config = dict(
    experts_per_token=3,
    d_shared_expert=0,
    activation='silu',
    router_score='softmax',
    router_cosine_scale=20.0,
    init_std_router=0.0106,
    lr_router=0.000682,
    norm_eps=1e-05,
    tie_embeddings=False,
    optimizer='muon',
    lr=0.00784,
    steps=3844,
    dataset='wikipedia_en',
)
Below are experts of layer 13 (counted from 0) of a mixture-of-experts language model. Rows are named router (the router's row for the expert), up (a neuron's input weights, with its number), down (a neuron's output weights, with its number) and show model dimensions 0-39. Each number is 500 + 25 x the weight over its row's rms, rounded and kept within 0 to 999. Numbers have three digits each.
After each expert's rows: a language model's description of what the expert responds to. This comes from a sample of Wikipedia text that the model never trained on.

# expert 54
router:478505489548451521491515476493502497472467475520469502416502508514501493492513547555493492498523473470497525528480533475
up17:466531495513506564473496514431477503507472497509495483492499511457505491490554515470528527505468501470497506481547476503
down17:488517488538546476486535509494480525491484514492489537492526507496446505478507507499519486476488521512499526496507527457
up18:496514528470466490531525507504497494506509450466468531547487509476503485480509475492499473516462536546465527496527517474
down18:464492495530493486449482517525518521499481533523469517481466488502459456500498474493466499477512515479493475497525489519
up19:518517479479524492491515489575471481494499494497501502511509454510496506508477545475512505447450479467537496499493466501
down19:529428461520511506502491489473515560469488497521515517473505519538514484489512488510498429522483474523508542507495509441
up20:461490529477489496534477510514495509484483479542464522498519505473490462549513479517488507469517518486525501489493507497
down20:479516497512502470507487517488489491484509556525487494533505469493511475533487502470488519481514496494468475492523468464
up21:528533473518497518512456486492465466499493460513488406504501527523508534452475491486514530486479449491478481505480492478
down21:529501500535529484515485502485521521483504496515521505495500550497524505515448500517495495532514509536502507524509475496
up22:495501478504544534462535470498521495507444486480521475486486451506528480522519492477500522470508519543481503499539502473
down22:500506542518513515516495507512500507500498458509493509521506524484493507484478501528490513516528533501509547495529520521
up23:496504498458479477495542486467483417518529524502513482508511483507509503490521439514544479554503495527484466544461467532
down23:482505475508500515498499520524492498494513481470477519462535493455510499462531509501496465495523498509506535499530506511
up24:493453505495537484495498512569480485501500497485511520471466517485507497482564484479485498499502542518512476504474491521
down24:513467540523552448512495496521494489513511528502468487504467481489536495512495536509481510542561535472499506455499538535
up25:472492535494475461523534463504484492503523481484494492519475500511510524480471512544518515507467450428526537461520536512
down25:506517475518514477514476506519525504533528486486509520497518499532471514502502471502487498474530504466488506497494484515
up26:469497496521520511505493524523509474491478490482511468506491489504497553490508524447528480515529479481517473452532541486
down26:485532517510501496517501509544512502489519530550519472514453465453501516506506522517492485509494453484460481487507493576
up27:507514445484542490439519518477495438477484515522512476511531514486494488496499498456474501492494519461531499501510468536
down27:474560515473541547519490485492468520506516513501532542503512522526472499499508517509457508454510528444540523475506502521
Infobox numbers and units. Numbers and units in infobox facts such as ages, birth years, areas and coordinates, e.g. (age 59), 325 cm, km², °E.

# expert 10
router:479537493528510488521496512495492529547470488525517487533482498524505481529535521501510482486550499498522491463517547445
up0:484508524517455511510519478487539468493519474499529492486483484473482513459513481488499526516524500496501493472517507570
down0:461482502516531510522490473503505467503506532481512487508517476496552470506486513517531500485473535474477507527525503441
up1:509492478499509503516518513505559468497519504539509514473474476499474500492561496470499455515512525496458485499501452454
down1:537453509496539458477517538483514501530510497473486496488508503459514532510467494481448483469460527513516513514449484497
up2:529510526535520508518527496491498453482475513548506480536471528475493483491514487493549500518510535485503477468491484502
down2:522491524505507505498495497506501508487505514496464533440475529476494500505509534511496568464510491497500514531515499496
up3:485494480495491442512483528508456522509500507533469487522515514466454494497463520499515534516511468536519485524489511522
down3:510481511491492466507495527496466446512544489517446529506474531485534491502476536536508463537486468462504505483526462444
up4:514546440524465508481506499496434521489498501455529495513474487499508522503537491492452497520550500521474482477540489483
down4:500485491477515505542511545489508498495519510484549530521467504486516497465505478475527491502493469502531503506532490489
up5:479474485493502539508473501503537437498497493495507516520506497476498548516546470476482549540441495489557479474537460447
down5:483521539514534540473575482493502508498493469516493513515529475527471484524512524494481505500471525531505525533488473508
up6:494495502494491485489499489532491436518523523468516526503525490496530514553467493524467486543497477471533507500483469433
down6:500497514452502516516507470512495509497504495502472470457514503455510473503534535466526436480517475543507482483450507508
up7:496483489525470503543483498483481527521489523530480502529517524499508507502490478511449518505454493458496520501524494472
down7:510500475496477550510483527484502518536482501504497519469495494477454503478529497492515495513454501478503503493483490526
up8:536531491483506520474504463479463492575477489473499520476509536448550519517500532475502499529502507493495503495508517473
down8:487506484502514462509473532451465474462512443526464520474509510462493484514497474451492525484528480466486485497454521481
up9:508551518512521478461456489471436504503479520561511429544485508523471464488578485496482496465503515507514471480493528518
down9:512492460540485516457472481522479522472468494491463483497467539489525518543503476481497492495524476507480553468484499541
up10:473462524466485486565537457487510509503524481522466486537490490495504476516504510483530496479496463499495488504444473504
down10:512496522462541522518508497492500489500479484447506533498483497514507455497499573478522508482507554522546535509491488515
Table dates and stats. Month names, year and other words inside tables and sports or election results, such as January, Apps, loan, Released, Preceded.

# expert 15
router:456500498523497454499469524488539510501509487519493494517511519467485488468447479495513457494516466516469513476511513468
up0:500473528501506526513495486523506459465536523516487485476496512494532456515551492511479479448530512511496512456526508498
down0:477508459523491513488565519523461529490526502496487469506520476488488502503497533500515534512493473481506516543537504568
up1:546512508473486507462475491515499493503482458489528472463481518464473517473480452511481565462508507495516502470517496493
down1:492539492496509513493495455459523516470537532512474440537505496497492483478481533519510516563532484538488474536501527513
up2:466511486496473506491502521477505484508513541517435531480502568480525478500522484527463499478483495495513525507485525499
down2:485492505481519519541506465521515504513490449481524490508517508511515496491501522510499571547551532493462501483500520481
up3:477541490505506511537553515466531518494460525501488452520491508519500496443518486428503480541512483478481465506496520506
down3:504466512527468433487495515508505499519482480498511480501553529497492520526480476525491481480527523477509528445521504468
up4:490512499511491501496475519515489448483522489535467500507566538551534526485492503483478509479527512503533475525503486502
down4:494491499467499515501532502488528458520523494496515516468464480481490471524510534464494516492494502531473516484432523471
up5:518505553473507457457503510472505495510481460464502464529534481503506501479434459498518483516499522517482474527490501554
down5:504506464504514509499519480534493494485526493503468487509499481550483506515537564475485566509539504521480491461533506485
up6:517514505514465514523501520562552484533482491503502521500503486492527486503479473562491455495500527489521494496514514510
down6:479479469464506503529534512462527471520526514509516495501486514458493488459499523471512577540468499518481462477523480500
up7:491469502481496497475494499486497495502537508472490495517516521525480519470493507485484547463493518492529501491513513504
down7:479442438515542484502491475446433520494499504506469466441545495511531527506487530517501458494532491487526518491540491473
up8:495505531557509461518530501527510449519511480499504499476520500498459475493555465499500464514456507517538453499448523524
down8:476491513510504473512511496507465520486503544520497474510511498522539507472486506535441529499482484460522501496505458460
up9:520515494473494480496499511453514477462503502494520509525475439465486451520535495478537472509546499513506484506507478524
down9:494499532532470536491480517500516558502495475523516481497530520520542510518484534479493499505531514498475478496542513521
up10:479518517495491520483504453492495474468518548466534532520478495479560487491487506495487492509476528460497487487521508483
down10:467490468492512481523520493485507506528492475528478525487491477500481522532522485522482548484531491501525493542531521503
Phrase-final head nouns. Head nouns that close a noun phrase or proper name before punctuation, such as War in "Korean War", album, Festival, Congress.

# expert 6
router:502529466449498522495461529532530532542498463499510511472500496495529473500507513500503501446530555512510508495494513489
up0:534507528509501547533480498511513521483518491511500537477510537491532479496493488512485512538484486501510473515508489521
down0:479518495489501471525507508411544439507524473494485482510497518529543501520442483477522498478517494516524504555485483518
up1:488509507523527460458489534490496544482482519521498539502515449534519572508472521481499428526508557499464470507502476453
down1:550501516498501511473517478515497499463493516534505438534489513471522501532529502509488461522484502508500508467514489535
up2:498514466509515507519545488542490478452482509492444531490517500494478484527463482516431499493501484486465528509490495483
down2:469521528459490515508469492512510512521493511478552496556474569504524519510490522548498491525494476492525465497479531537
up3:532471502505505493460504442483453533479482515511512488470488515487497499514479500508497511537507526477519468543512542509
down3:494501542504489533541493513533536490509511497531515508440491529513482546500503524508505519537527497428473564522540514476
up4:479495493474533493487503493462539479482519491517531472506486512487530534504471506536481479537495510517488531538477490507
down4:503536519465458510528498514521515526512481513472520452491529513488525515454520480523505499495506503488506491523480483535
up5:517512521484502464520519494535518496530479451480489477514482515513523525488515516499468472506480476501539536514466472535
down5:469474448531508521474475481558498475496553500484512443485496507494499488535470483498543520490501491485494463514545503474
up6:507460529516432469496467517511460477484520482498472513477511503497472466487492496493563543556476478494482515520479459488
down6:495524515478515540536485491506471505531486514537483529495529519576514548533473511500505493464509487532519506484491530495
up7:522523501507504530506493503503450514525481518548521479426510520469509530500504537463515518488482490481495471476488511472
down7:511524551501576485492493476512477472512524459520534506511492549527481528478513491521499432453482465492502442495508518498
up8:498470539516497506442446513502481465555502493467476466503535506532538503485483502509508485529509469538467517486549472499
down8:490526469441503481473505513466538501478476499488507533473499507490484509521470525489518524525524474532470484473487504471
up9:511521516529476522491544520475478519483503508513517469469512513558474479474503472484502484470464476504496497508524446521
down9:524474501514504506537518526516496468487481489518503497493487499489504513494482526483508512466517514507500454480509494494
up10:506537527511512526496506473493538508535502528473469442487461528498492481467500490498468499475528459512507542500482565489
down10:470465474511459493495490543505477504488493513482522530511510508514505501506469521507464523481570486492558521490547515485
Lowercase word starts. Short first pieces of common lowercase nouns split into subwords, often after the or a, such as d(uties), f(ramed), jud(ges).

# expert 13
router:463449498452485473475531516485518512510537461512520513490494507549518482534499515500492492508484487527465515514514495486
up0:514421477468506475483495565530520500505503487548525502495481464449488494511474513467497503549488466464483494523465533471
down0:568481539452491503513482508476511506509524503523498476507514457532522490492525506494492467468525485483519498535545525476
up1:531500506468481498487485464501515476465475512525512516479453525518520506513490538531546490500554502480512456517498488527
down1:481455501518502510470466518519510531468516494484464481514583513487523494500451516466515476484499479534469544465490513529
up2:476462498465547495524494519515549491512501478541538515509528535503491532540519509559475478496464480496509525488493500509
down2:500485474517528470506535539493506479547518491521536543533465522501495517508570527496487504478485526504446495542489490485
up3:500480466494516475513516507519524481477473558491490449539529507506510534500514484503525474520564487497532518468526474511
down3:559469489482483499416526504480538555495504528499467463544466518451498488514490545479498498538472506485519510492467446475
up4:511499496480476537504545503470479466521508485519483515483509498548480531498560466466461517528491523530464525463520497557
down4:528533488488480509462488476482526490524464463462475496474493506493519518506507508486512531520494545485536463497508519497
up5:510512490472515514490501460520482515495461494501531476470478496528470517505490477527512484489475528520508470504490534514
down5:522529475489512514507489486525562455477516497550495530525495474519488466475517423492491525492509494492514506527489465551
up6:488486532494539464489524491513558462518496455501494457519491468492471537485488461524486483489543488473487481519507497505
down6:498461487521468512513481529531480506483518520467531459522450478511486508523441506478476501528473509503461458462484493478
up7:494506520498479489525518536555493488483468491494497543465485484516426472501527529519468498490495451472474474513505534510
down7:479525514571469479525536514509462522510500528503479483463465480499505538488508503508489505516555477449539513524455525506
up8:507473482498520461511532521520502517493465566494514514473496485525504470544497476489493519508443507522497483454461481518
down8:492499486511486436520503524535484536545419479471506453483522489525487505516466529452520496506530516494488510501512472489
up9:542483478479507463469454450477518489490455468540476517511492484488545496505505506502524507516456501461502500464501470519
down9:543523489485502519524524501518495469528512516485533492497521509499478473512517486537480492466521528503517552569519528475
up10:503514516474476485502509420498520522499480523441519471504476496492498474532520494543481481478512508530536456488473521491
down10:541480499513507531539489486503521481509510468479523478522451497444535504523490495461503492502466463484513503523495500516
Latinate word stems. Word-initial or middle stem pieces of Latinate verbs and nouns that will take -ate/-ation endings, such as oper, particip, gr, In-str-uments.

# expert 14
router:503500486491501513483541460501451518488521444502496530438508521524489505508548544540471514502478505492499537471494487509
up17:499478552518473504505502484515525487475463523484496444508465511498488506517443490542505518543458518504461522518471565488
down17:519500466509555580478520458472472497524508465510516543478538493472492463475544490511480505455512447490496503484514451486
up18:491520512493483519489520523468493507501515515476517469488539502476527501510523528496483484470494479522533520528466507502
down18:475548487529474519505538507485496517527483559480470530492482484540501490479492476526481472477487505497498443508495529544
up19:532533498516455524503499495459463498515483553513494498530468511506522475502525447482518516442475460492538506506557490526
down19:511494512506519521529473539485525536491504474469487488483485508503528430512489523505525479477537520519516530471511518492
up20:513517480489493513472517484509460494531448461472519537533531485501516500519505539482524504495521502537475538493530468493
down20:497454477510534566521525476510466489517566504527440461476499521495499474532508509531458496505467538515499491476472550482
up21:505489530490520477498504532499483523502512479490482465464534515487503463464523487482501504527557493477480482489519497504
down21:519522514493528506480483467510564473503545509502502466508474447504510493516511493466500540513477493497530476497448514539
up22:518530483542468496493514542444495514505540493522537483492491528456485509543448503506493473509494547484485495508492489521
down22:505500500474521550482498507515492511520473482528484480484499486510503498528478505524451467509517534491518526502489511497
up23:496491496476471551583538523503546507483434504445483515504489501491512483508519483481497501496503512507501482480530489564
down23:510499491497491517462511510523534517463554498505527473521515523502512469499449483533546516521535487489503483547517482487
up24:500488497486450485558522503434484523468487532479500483540512498510484541499492510487509471506493507465507534493514476439
down24:447509530486468483464498488486489503512512486522453493463483480501480478508534529508478441491547549524534485441494515510
up25:510519496484553505459476507501513504521492473513516489544492524483488504459486520466532484514523506491512534489486516529
down25:549520530434494510538530458487489505478502513488490505493494503473534494512494450527540518524536534492529502528495490495
up26:510462510467496525530519533467491470486496473516491498529511510527492518489491498541530526502502476499498527484502474519
down26:494499473490488543506547482527466499529499512486494495530510535478500510471496523502559542492503451505458466464492527488
up27:502489484523515487475528534485489502461501474483463476524534451466524501499508482489497493502525515520498530497489532529
down27:566531509532498503552498501488495486403546461497496551474521507493495480508505535539534523519464462483513502487515478459
Numbers in table cells. Space or digit tokens opening numeric cells after a pipe in results and election tables, such as vote counts, percentages, scores like 5–3.

# expert 1
router:535500506517500508517535468507478524516497572470512477474476506537514501492515515481483506486502472521476522501509474492
up0:524527472510507482515516532472514504478500468496512509511514508469471513485488486493504495515505528508513547489457482527
down0:524476555506529516515499460528509477516443505518492489474512531481541493511511492532478483494478521502474472519496492462
up1:499536499477481540479460505517519472493500426495514536490516510500512497564503513481548517478477506522514507508516454512
down1:524471510527527495461495498493509455448488499499520497506477481459498433478521537493496492466522507445514473477501500511
up2:476457482521535542515508493495486531523495487508480501521517465508482492489482507528510559486501533488517535454534498551
down2:528506522485521474499530501538473534456487450473526451522502501482481485485489462499468459528513513538502476483443537489
up3:521501507487472508498498508533531509509510477474512537501515495492539462498549525477471444497458499511484534500501508518
down3:462485516496529488534525485519507467511471462498463513524488507528465500482523485525532537470545478485558489475532452483
up4:514531534526490532450504436484501521481482469483521437466449488499543484498543519508542499522515487478510505508496511492
down4:506446529518475497507519569507534518504527508484508507517498476486470509506508527485459508540535533497500477480501524483
up5:510512485500505502491483479497564480484528495478487449504526488451515514480496523540493500521488528471569468460478483537
down5:535509502543539533482520482496469508522430522501500488504507480536459481486508512428497525516500506491499459498516481474
up6:474476513531453477514534507506542530505480474482533524513508487489500497484506507501527509518500454496536513518516530495
down6:516489523508494457521475489471508490476479480467465526490485496474497502502471458491481520520525483535429480544519489531
up7:501506469535489511472479464525535478501540492475511532466485534483513489545506535523499522515507528517489512466568486485
down7:435500499476515518493579520510452492473517490525528501509517461480490500492480484503520487525470488459505479446473500558
up8:509514498500478501444501498482489526483499513522423508516542486486467475460533482462456505467517534507501519510510481510
down8:506541522475442530505485476508494480476489506533503494469545522491546522513480529544478507468507476498531496495524465470
up9:494512474502511515517487472478507503519502463525513544500504571523510421515503512456535490521529462492523496480498510506
down9:476534501448500451484544522495432519504494503524477478542505444489517502486469482474527454481492534504489475478521471527
up10:495482468509496518552530479472531498520501475489523515509514493530492492486524500519480486435492470470494487509477530498
down10:500514502497509487477534476504479501450512483508527509496495458524541539482488506490479523436530468473540494497518506464
Prepositions after nouns/verbs. Prepositions linking a phrase to what follows, especially at, of, in, by, with, from, during, as in "second leg at Ibrox", "wicket of".

# expert 18
router:512481502506467497496537486511522522502494526521481463450529499558523510489484520524476460489478487480505561520516502501
up0:515494532498450502536505475503473498475526502516536470489463519496530515535530508486486474488507451525505475469491473504
down0:502469483509514461498512503512463509457496548571446492496520474471473505488515537497483446474501474477493481560482470500
up1:531505484488508465512456498518514477492529516503482521501538532502499453458483522500460505526455493506487458542501511476
down1:493503494521502470487486479496475476524496522520487491539504473462514514510504468505565537496539488520489529497531506482
up2:495502456509488517471521546464529474474518487517542511532477500480451494469515526474478497517465471461508480503495519471
down2:492478463493501498517501530470510570491518469530512559492488477472494515514497458518530460495487491498484487487506509519
up3:494513468514447496479534489497510490528500508522514478478537486504560565433510476554493459480505526474467520489476474497
down3:471496499494486511544529504476512497480517504511489521505471496513479485509511543526527468466524485507519480529507501479
up4:490488483489473527496484511493493523499528521490535462492498502445487493576500503459524472485506489486535558473452476489
down4:518487493480493500486494501550466517522519469531504443479470518482528525496526518506506481532500513487479448518487468460
up5:486507486524467506527531575498515539504488499514499536486459504527507466474514475500494535505579504462523477497473503517
down5:506483488519507509459526468541535480495487522475484512482463505525461538470513494516521495510479529481510514476543495495
up6:530504483522511538548496524486512498500522511530456536493535433532496501467478508485511503532473518474492475469524458491
down6:537531515458520501483492451475492475482499527513534490510515540504501459538518494481461500436490471545496530490526466487
up7:486502497532485526501491478458529559536479502505505498499511450488476502503488522489519563500477460493453508479507505496
down7:513533500527510511479475477486474483509519505508506495541504540504554488478480506481507484515506522526490489491494474481
up8:504481500531499469490516494488489441472515494501481517489489512481486501450504501514504492470491493495476526498525500505
down8:440493503516520476515521518492463461513524509477510486476462492524512487496479503464509479539467505574513461511472499534
up9:494501456510508498513516522502477546521510481461535458493500509500495509456543529478444532497493481498504487451531530510
down9:515475492465541482488536558497512504489474538471501479491495499514518493495474494489480525473472508499470469521486488498
up10:496511509539471510492507494534474521487459516495501475476514485525495506504518515491483518549486475541468456511463507489
down10:507522509480564506532552516500486511463536510535476523486506461537507547470477491525519512538451454501490496509464522496
Years and counts. Digits completing years and large numbers in prose, dates and goal minutes, such as 155(2), 1930(s), 17,405, century.

# expert 0
router:484502506512494511525522482513504536526474503501471529496504578519500484559504486519519510488502533483543532527510481520
up17:516503508436505481530489505457489499487497512525487486474521504475478543512513533456500509507481461471486516484484495489
down17:485515485496498528478516476483477524582520471526508528473528504505489531508455525487483530451492502510498499501505493467
up18:546472537530511515520537481487526500480483509509514469516509490489508509519505507524501487498526515526493464488466517509
down18:512529481521507508482495503473490529500498477521539471470515535554508527456459556474505511488499522503501521504474529452
up19:505469504457507531504492496498465503528492483494503485469498489470535497486528508552500501543490503443475509502474476538
down19:496508495487523502517511487484472486495478497496510494446516524465495539457477486504500525485501517540495502484492486491
up20:528475524491500460499513496521472485486508488467537576480547457455509491477524479475510510488465514539502500470495539484
down20:526517524483476507526483521516487450501473509519494483497497483495507530526466502535528511477452494509463490552448516549
up21:504438516451480490519480482486575469514496502498478516558504462504480445485498495493539512513515491470499506465553506508
down21:479499490501510492550478513507476512486499503484521556536514447517490478491466537484434573452480547496495480529488516519
up22:495500500527446525518478512490510479493517466483535450495475474499509490501515504531480474532526480518529487490532507491
down22:462524528493485511496500467477511522492522551482481504456492491484490458505453465503550491456462511516516512490484494464
up23:516529531468510498474480578483506464497513499487442468515520465481505506544501481486498487548447483507464488513406475538
down23:475528483506507532495494515516535462477527520523535569506531497530543537493500495552518551504536482537533494496498476468
up24:508500504504495515528484526489504498465476449450510528511527489513511517513487474490495554511523451470537512533504478535
down24:467487504484511538537478483457511496519458528488487499566448496502500497531554498492514474540538511515521487494487501485
up25:500521524535505504521512463532493531485513453504486506469467462466526493529574447525488469499547514517546481502501500485
down25:482474477546461522519530491452482499522498510546492491480534467488473499483543491511524533521488492490514484446537496526
up26:501492519482491495512582513525502510499537518500495477505487499496508485497483459546450475515487503494521489497513475502
down26:488524538458509490483521479506476537504506511494479494528520507485488537452496483478539503548545488473492448464450523530
up27:520514492512489522513503455468515499520465510462463494541496503471540512487507539503444490510514534530502494500506498471
down27:508473522458480464524519472526515494494476476479503534508509520543528454502483508550464444522485498496497485489479536480
Stats table cells. Numbers, dashes, percentages and column headers inside sports and election tables, such as Votes, Pts, Goals, 0–3, 54%.

# expert 40
router:548519506515515533479487489542494497451475527519529507520504499490507485489505540489500503458516525482502504479499468495
up0:515530519484505512477497454492518484517506474491474484461458512485450487519495530494488496508540514499491507492516497506
down0:492475495454506493494497510513514550503525525526495474494520512486537489466540498496528483465443486508501539535485471560
up1:548483496525488537487498495506464500479485483514528502527507537527504460534507501465496506494479493513534482510533512475
down1:549508484524493474483475497486483524445472483472512491526496504513531449532492473507525481511484483493507499454508497480
up2:511503514508477526499543565463499523497458519478511543454501532463525480469514495478538476518543477530498486443478479482
down2:495489489507490526511536501486494481499531482490469478563512495480419481538503472500452522517511522530551548499517525524
up3:492512494473504496493542472518495548497465499521547486539523491496516496550511529487516481464490490486504477494529517494
down3:467452520546485524488488531501551477442490453516537462552482502508480509491542532482485551456500545526459479528481531481
up4:501484477557496501536498528453507490459522474471496518488497553506450481468523550493499491494557525541504513461494502497
down4:522492497463505498494504534549471480495493500505510490481504516478520522499481536531518492502497524530508516510530509548
up5:487535483483474488506464515447525486513493504523481549485495497476509516524480491516500464527473517508510488480531467496
down5:489490519502510560548500543572507465544504505479498471477491465487511519506508511474526495497541487493510499490515525512
up6:491506514457520540547514502482472505514520534474530435499509539493498504506507428492493483499458510479522540516496512502
down6:499503486476476516528559519525494519521543511463558507499442479527532505475503498521514558536492473524501459522544464495
up7:471498489501474512514475487547522474495524512490528514541515480525511482484539474515522471563516506498537519513497456478
down7:515526529508482451527536452519499494526480486503454511494471504464520488507543499505489492453503510496504472484536492527
up8:496503470493482545510511532491469523450506451473529519489514477496540495485534478488489508530525497479487485484477458529
down8:490508531466517473529436480549519521501491533479463480513515516506494499503496496484501514507498503455476495477496524482
up9:521415534491516516493492507467540494486540467526491462541476512518512506493459489518476506494473506531530485544473494517
down9:458531456540461503533460509471438489499466458468473523502545496485513498504501478487462503472510477511498512489518502505
up10:518479548470496530488515557464503533492501517466508525533504551502536468541486459515468489497546494486495488523493484510
down10:507497513518489492512491470442508487510520535426520479461541499511506490463480486482505503441495512492509520485535454459
Prepositions starting phrases. Prepositions opening time or circumstance phrases in prose, mainly in, on, for, during, until, after, In at sentence start.

# expert 21
router:483503491518513500487463495505489510522508491522492503530476511479476499494463496510519502505535481536509478482491529510
up0:510503486513496531478537503529462468486497503519532494508507506492517489504527512496508477516485437432491573555499500539
down0:496512463512529527460505495507445447483504530532470514521500490488543492500469529494469496467511500491526512480500476478
up1:496466543532511520497466518435522488510465523491522515524530497508470463498525481498512504499470489488448480509506491569
down1:536493450498520497493491510482496526522519497473556492517448496524448469472500477523510502495436519495525545467532486523
up2:491526524502536516529487496521541475523479534502508548525496498500481477556531474504487506483503514517526451512504481470
down2:508488499503511511502521521426488461511474549480541493522506436511467451469515531466518538492533509460527490480492515488
up3:500524498522446493516507498482524527519437495529522466512496527536450496474505496468481494498503516525491528482505506475
down3:529497495491536485487446511482467485487513467536504472482499552516516529527508489584505520505504524493506485503512486490
up4:499458489495508499490504512529519523504530493519514524469490538506477499519563444507482502462519465511501478517514471524
down4:519476484515458491510469529481472474508530488488479503522462484481487509529455482511543477509433531544477490483516467510
up5:511510503457508531488483555524525494495493519506541482465526477484496547489521492495474513454500564460512456472482510503
down5:508529502530472482492489444507512474559501500485492501511534559523498488499515501503506444536483432529473530514533538520
up6:464529508436520496492491505522483513504517513494476501445504500546501506503453490531489495533503477537528489514475528495
down6:505501516498504502468471462527495493463503504456488494491542502487450522497495465506499497509508448488517524491520476538
up7:491494490518535503491455519490500461504504499527457493511479456533523494496492487509483522456496509467512451535501483511
down7:485512522519486536477517496494516490488502497511550502529494464479525530481538538489500482473486497494513535521474525486
up8:500481540499506493457465465482485480537514516526495503530491523532489537477496501499484483469478467510495506459520503533
down8:460535503512497468510538485467462495483499480501516497531488517444460502489541517482443514450447530512473548521511450513
up9:555517518494483528466500465521499492535510487469468471496485488511502571439489515519524495495491483531509487506476539477
down9:497513484508486477533492507475544473509512463486499505527529532497482527482545519501490492543501501479476524499505516543
up10:450481531502533496506488507518477525502516512470545516514541499488442487555493531501516487494483470481439485557556480493
down10:505542473491486449492573507514507513523455421510493551475489486500494493489491498516532503501481526536522472468472474488
Proper-name word pieces. Middle and final pieces of place, team and title names, such as Wimb-led-on, -ingham, -bury, and capitalized World, Royal, Best.

# expert 55
router:473510483488501528511507490533548541493477497495500517530487483482522463517515496466536524497507523451507508515511446487
up0:489505483433531494509465526516471536492488495485477468513512523479528521451531480502521488505513463510521474485506490481
down0:537514472525499493481555549471492487522507503477528523504472500483524506493462503531505516489463531491505503556481459443
up1:529526508534582474493448491504512518498495520504506550522475474458499516520482502474472491473469539504487498500497484491
down1:497522505504464509587520498522548535516493482518497529490551484508501509511505496532547489524511491471536561509468504517
up2:514474505494545469502529537490461460520518473515505507481507551467529529510489490495511507471523507554482481496473505494
down2:527513528518484537471480489500501509532524532501489525520491462543479495507525467508504480500488483496458531472518490524
up3:493550555480509497496514521462512483565479505471514470498529494453487512512507462503526470494503484500521545491504504526
down3:494492488497534532460510476517487473447471510501555505516482503494492498485448511512476531495474460479485485481482471463
up4:550537502497497509464493487494515502451482522480507450502508500501456493452514537494536496451479494499538488478514476533
down4:464503507505482524457534548518505473467462456467557504480451527483473528441509462504481526522463533489481516513495496459
up5:492543527518481455532510530493506475513496510472481431491474476523569543474486460503489505514522494499516494500500498523
down5:468512453503482487508536478506517474471498521505500479461577498500493487493550482486481495488477486521503482581546475499
up6:561519465465540473522472526497501478532497470540526455528482578457478517496553438546500475502554503472512512466472470472
down6:515480526552515516523493461526480497487497503483515535481512496486479527517470497521494483503464489463496553482504495528
up7:498502524508502490523537491460478464519512528512517506533493511531494516448481504479474555453535495552532496485499501516
down7:479505470512507463505471505483504513500498514490485460491492449488499544488531485526538470527498521475480490540503492505
up8:493528496488461489535477494489499528475517528496518470540486525467512535467495491546496543517476482464531513488467494551
down8:543510533536495456496466492493475518506530487530478467490477513485501468477487484511520460508529493518512486542466519481
up9:531492464521500457475550502502515470550484505529485544493517488484535514529495498528494519454456488516483555498503505475
down9:496434514504459503517439509512512522500463504515491501557491538506494471511516464487527509526485488470474459500511513478
up10:510494476518492509560478488488504471517482494529511475540520533514508452483503493556462498532529467483465488513517489503
down10:461501494537525470519516501511477499506511518501475507487495454506517502523522482516501514489516504486483562556475524521
Word-initial consonant clusters. First pieces of words beginning with consonant clusters or single capitals, such as Cl, ch, fl, qu, st, K, as in Clay, circus, steamship.